Weights of a small mixture-of-experts language model, trained from scratch on English Wikipedia.
Size: width 320, vocabulary 3616.
Experts: 128 experts in each of 7 layers, 80 GeGLU neurons an expert, a softmax router, a shared expert of 192 neurons.
Training: a variant of SOAP for the experts, 528M tokens, 8053 steps.
Below are experts of layer 11 (counted from 0) of a mixture-of-experts language model. Rows are named router (the router's row for the expert) and show model dimensions 0-63. Each number is 500 + 25 x the weight over its row's rms, rounded and kept within 0 to 999. Numbers have three digits each.
After each expert's rows: "gets" lists some tokens that make up at least twice as much of what it gets as of all text. This comes from a sample of Wikipedia text that the model never trained on. Tokens count by the router's weight.

# expert 29
router:489525485519504493491532459496497450463504489456483495517519521503514507498544502509523486504513527485554517503449485508498513467446493488503516517496469492494502528499511526524462491524469512
gets: "a", " res", " cons", "ult", " Res", " occ"

# expert 56
router:514553502520529501529528536520509499478534497485467452496504470476492531475519516484459471522458539483513491501512468495450558440557490493489462489528454496500471517528467455516516468505509539
gets: "a", "ie", "y", " David", "ry", " Michael"

# expert 17
router:533445532493471513502521509478499519479477510518473468474516516484520453460514456513466511539471501499468480512467467530490472514487491502530512492519465502493470476505502474547493515427504458
gets: "A", " Air", " US", " United States", "I", " World"

# expert 110
router:522507490513488504506513535497502492464480551517467476491526485462514519485552496487488443496489510490488442545492473453496504497459489500528507505495491484482486529462519493523480522498527510
gets: "ard", "air", "oard", "ion", " award", " Court"

# expert 101
router:543509524513484485497498472536545513525498532487501503524489483518500495505489551477533497495508522488508476546508532463502463493485517531490505502519532517486508493525466558504535530510470483
gets: " | ", " |  | ", ") | ", "| ", "; ", " "

# expert 51
router:492500476552492549490497473493485552485478519469511454469506492519507540459534510508473498493524507491501492515433484481517526532514475510521491498495465476492493468533496475534506519466483506
gets: " two", "3", "6", "5", " three", " four"

# expert 33
router:533529466542493494485482523474503519547462512467523526492497439484542544532484532541502490497478525540564474497498482475484502526517452508502490472488478473460514505492489497498490486509522527
gets: "k", "z", "ik", " Z", "iz", "ak"

# expert 100
router:491520535465541512514496519522476507498543460465486491488517520515474459509491543538510501540533507551518514478479443453455448508477511441489497440549472505519487508508475461502476535485497501
gets: "018", "015", "014", "010", "019", "024"

# expert 38
router:475527486504470482530480520521504447569506493503510482472509536500481500519499498553542488524503478531516468521511488511499542519514496514466489481436484472519561486490483524493504500511511469
gets: "p", " sp", " fl", " Sp", "d", "sp"

# expert 27
router:530542537537524491510480509461526516516495475506502477549479511532505486437497517461467485482545480493507505524448524479476493507507537524516519521503593493472482487514544575499521513587498518
gets: " | ", "; ", " ", "–", ") | ", ": "

# expert 118
router:490527507490481497475493518499484442537505507559552480483474539480509489526515516521532531462486455503521525495516483486502482475499507469496505498533484494517468474485507510517478518524489499
gets: " of", " on", " from", " |", " On", "s of"

# expert 54
router:513479506456535524508504541491497446490523484464527512547487481491495464472520498523494478497518487501527547527540462479502519501493482482513511510524478501484503512516472488460482493544492492
gets: ")", "\"", "}", "]", " also", "'"

# expert 93
router:476479516485505481489463504489422532540519489487489487480478552471528483481490516535486485499476521529507476515522490503506478516506500496502487511521531525501481457458501473508518509500499478
gets: "-", " |", ",", ":", "+", "o |"

# expert 115
router:512489468513521520486512499516515518496499511479530496502493480539524509485541503499508512455532516489535516503484497515524516479490526540532485542471521478512529487513514497502521528487508434
gets: "0", "1", "3", "2", "4", "5"

# expert 98
router:479555469487457481478474499509484463533497518486509516485518482495486479552469489521515552483483522516518477493522476486532524506518470521489549469470477502481509483490501508453510466483553490
gets: "th", "od", "h", "op", "ath", " pre"

# expert 36
router:466526488476481512471510484471508526539466507515518481515471520507493534455491481486511499523493469469485490440510449497501495516466501500527506473505476511445463465488524491493502533499494494
gets: " W", " w", " I", "ro", "W", " ro"

# expert 62
router:503498485499504525476511529480474497543487489476480501456506504492469504503529466504498524509483511521503522484492458477512481533511503473519505506499478516530485526497481429477523476512495485
gets: ",", "),", "s,", "a,", "er,", "o,"

# expert 34
router:486477526520500477515467467493511495469514508507515517465454506503491529507516512484529526482476482459522503437505505519543504501544500541544511464513471498540446510474483510520519476535458516
gets: " by", " as", " with", "ed by", " from", " As"

# expert 53
router:507565489519496511470519498456499503491444540471474474525513491505532522500479512463514503497515504497507480465480466458499516475551500496482451520473482490492519527473518480482502494486544510
gets: "ra", "ok", "ie", "ne", "se", "uk"

# expert 94
router:496471452464548506498507564516553495449504442483513540450491521499513492469484474474508528468475524505523500478516500521496486493509444532500476514535488488497465511491487488475478545499466510
gets: " South", " North", "3", "4", "2", "7"

# expert 80
router:493496479510515526457490475558474484462495483470484462499436457513499491540498545539528504499503498520554507469533521491535549482521524497464515516492472444512514517503524489510500513492442495
gets: "s", "ing", "ce", "ation", "es", "ming"

# expert 116
router:453485527497461488507490501540518509517503497485557519477464495528481511472475463526474495514522502529485488543502531486504532516535495509540463475487469475501456518532499495503529453543527498
gets: " =", "°N ", ") =", "ir", "l", "ar"

# expert 23
router:501501472530456489451477446486547515520525524550505497520499488477463522491516487500503462505542508500440497506501506496514489484503472462437477480478493526484512505481498477497508481540525510
gets: "ur", "re", "ou", "ir", " dist", " com"

# expert 8
router:481488536520501481504517502524470495495457471501539551506533472531485466439515502481496517542489516461517496487500480556505505452482505531502499527487517516511490497518504458486526502550489487
gets: "ab", "av", "h", " Mar", "ib", "ah"

# expert 15
router:493486517491491524471536487461470514508530505483472516539540503474559467509516538446503473491524506511468515503477472518491480467514550530453491441458459523511530469479505494445464462490508499
gets: "i", "o", "a", "ai", "u", "io"

# expert 13
router:481481538552538507487511524481519525483532502511495491544536487535511474523529528521530541505476491529499524501498518512458466513479470489484479500535510529520506490501517537499489506468508530
gets: ", ", " in ", " (", "| ", " ", "- "

# expert 5
router:479523519503519509515489495455486507493501523494532506491496500476467497500518514535522503506489503494503482483495489490526522490520519446504489461464493498452469529457469490495494468483484496
gets: "es", "as", "os", " re", " do", " Des"

# expert 87
router:521477490491481491517504492476493504533469487522497551511472478511495475488509523540469500516476497462533493530511520542490454500493515518513480515448528481494535482475498513470466501507491473
gets: "| ", " | ", " ", "\n", "–", "; "

# expert 78
router:442516492528499499517479522489492545489486504471551459466485446491509482474515491478516508489484468480534523520500517484526478484504453496497474501459481471467493529530460473471526493473512460
gets: "6", "3", "4", "10", "5", "12"

# expert 52
router:514493503495503506468455535424494502504432467442511519491501520457503475500493480474487514489467450506496512494539468538550498443469502501478541512489520454500476470498522504522484508461495484
gets: "\n", " ·", " | — | —", " | —", "ominated", " —"

# expert 77
router:519494508507537503490510501557442494474508533513517467521469559540490470515497539505457501476518539505501520488467533484528517488513528491503497499504497479430549493514502533528492526536512560
gets: "us", "ess", "ect", " class", "ens", "act"

# expert 63
router:499462495552473489495529484491436463497480510517482445478520473508501524503452524468482561500489507487517526470484468488467504498491468516497459507541513468548469521506469486497500460560509512
gets: " and", ", and", " or", ",", " &", ", but"

# expert 92
router:502495474510510493496498526469529508479525492478485504493487487501490499463493509526530509467527495462509450497523490495492518512481479508516517488489482466459487550460521459508466486494497505
gets: "m", "w", "ell", "am", " Br", "l"

# expert 28
router:522489583518507534515502502502523490522499525537466483533486491471518485451544494486462467481505462500516441499499507503517508520481500467544464513515549529482501441508532471501506452509505491
gets: " him", "ers", " them", " it", " people", " her"

# expert 72
router:521489474484495497507531510508510531503473504514460512486505485467498489442505514463464511524479545498540520484467487466515497465521497522468472493535503508443493518505461460507524491474542461
gets: "ank", " Park", "way", " School", "ailway", " Street"

# expert 14
router:513496459508490490506487501502507514505491495496521464510527494514500456509489475540466494541455534528505496495497488491500428492420482509519485486525518448489517484464495531508497482491537489
gets: " D", " d", "D", " | D", " inter", " sub"

# expert 24
router:492520526510475525477496465478513472533490469466516493459520502485475516517486431505440501522468507503488528434496495508505484482496503492529505491515512511522536520492455493498483535506513502
gets: " The", " University of", "  -", " –", "- The", "',"

# expert 47
router:522470488494499494538455547510516481490459483533475480475471525462484528502479487519497511516529499503490510501482486495508517500488439504495486499499527470524534496524477505545542545523472501
gets: "'s", " his", " their", " her", " its", " the"

# expert 97
router:521516472467476526472507488512479456507510499483467509451487456500509549532468480479475494555477500485482491521544457502480487495490513501519487523487494498454493477509502523506454473484532514
gets: "e", "te", " ne", " Be", " Pe", " te"

# expert 114
router:498475515578478492490512505496470481454512517510480505480501520473539553506515530477506504484511481523507529510530460464488506526538525501518516510511482484517508535512489459488484506473525531
gets: " |", " |  |", ") |", " |  |  |", "% |", "a |"

# expert 126
router:534521524508526503562499560525517487494509506540537489496512505535469468452556534466536482528482472463531479489548473463495516546497473477515510497516509479507505509497527517507498460502518511
gets: "ated", "ed", " used", " made", "ted", " known"

# expert 9
router:505520481489519471484482486482501505513535485450492483497452479486461511509518468504505520493475501523502547482489512494539530489518492506478461474520487494460483431557472467483468532525487459
gets: " st", " St", "|", "st", ":", "St"

# expert 26
router:519472533470472498465521551463535502476482528460509460479556512494530526519475484551483494500472525469503539455534469455524501504531494476524496534464510506517503475499534476478511535489492506
gets: ".", "s.", ").", "\".", "es.", "a."

# expert 109
router:524523493497508520474526499456493454519516492486477505467486551497491484513533507522513528495480494524566491505540503482488491525509493526526530464537451455529475504505480467508515501494481519
gets: ";", ":", " –", " -", "),", ");"

# expert 99
router:521496512491490502488544505504502510496461468518550492537509506455499471488482499520506461550486478512514480496478500486477455485506483567516451556523448530551535513477499528469527476489512493
gets: "R", "S", "N", "L", "M", "I"

# expert 50
router:493460541477513515470520523505494523495509461489513513492529516502514464473495506467513476497514467501514524484515478478504497512554495483479500489497484489500546512436465484490507517472501502
gets: "0", "4", "6", "1", "3", "9"

# expert 108
router:503477492528480520541523533555508510484508517522492525496495528486456493536468518475472516520492524496508499481498520509530503527476509528461482507484533500452517518473475498533544492497555492
gets: "ut", "art", "oot", "ock", "ook", "duct"

# expert 119
router:522506519502455519478512486509479497489537553500456505497504473561530491512531472495469460494492501515525491469504470521478505492554492464505493500503519508459477522488521502493462472538490489
gets: " work", "ation", "ity", "ance", "ing", " use"

# expert 48
router:514511524483512466506463501514543555532499545534550508518546534458498501502494486473537506523518516516486427499491481492499471535463510452506513471510466536579494502491513513506492501513523512
gets: "\n\n", "\n", " ==", "==", "History", "- Born"

# expert 84
router:488520485498517516520512508482513515508480467484490573527523468475486471478477510532520555502491558529511497454505506568508451508482473482482464488500516510540476533476511491483506510517542506
gets: "ad", "ak", "ang", " Is", " act", " Man"

# expert 124
router:527529537547533503486492479500527485503457465471499523519526555482515513507464480500509435518493487492508493489555477456526517447505561461513502520510525532510473519493564467502519522460525523
gets: " family", " film", " album", " name", " town", " son"

# expert 104
router:501499453521489499507516498513502502503504545476504512467499509539501463475514526491490465481484480482521475522486477469499516461508536482490492497506533482532473492516511498510483502541539509
gets: " part", " served", " both", " played", " took", " around"

# expert 74
router:502511540532533490510484485443508541518516547514467514533481488518538493525504515475531519473503506485468526511468541475514469516475476510471501487473496524489553462495520562524523492472496529
gets: " ", ", ", " in ", " the ", ": ", " of "

# expert 123
router:483533479536519525499477476491452472480518519510509485567467511479500544487493522507509530493460476474531487508502483518486518475468489488531459497479472507483497496513478506487474462533504475
gets: "ers", "er", "ens", "ts", "s", "ber"

# expert 6
router:537511504458480536492512501506496543490459488524515486496508542501501462535481522511517521472557501513500482490507494517509514509482503488475496536533483452556501512514489486535511514425488484
gets: "ial", "al", " National", " organ", " national", "ual"

# expert 61
router:534500484472487492484499479446493490533447467480511452514491508480514484530525499511497544522446463492460507512533510493467489514463538499551505513493468483504486537526492509494519522470487523
gets: " E", "|", " e", "E", " new", " | E"

# expert 76
router:539515549509489497523485489469489455505481495480492491472515538504499531491506482511518496538500447446475486434475506470503555498524473485493498481469535483537529435515473482531499470482455463
gets: " The", " the", " of the", "The", ", the", " with the"

# expert 22
router:507510467476559502532535495505473539518521469532460479512494467449514495510476517488500506506520509534494493539465502473496516490530542507498463497464496498483526518503546513526514495454485512
gets: "en", "ri", " se", " prov", " Se", " compet"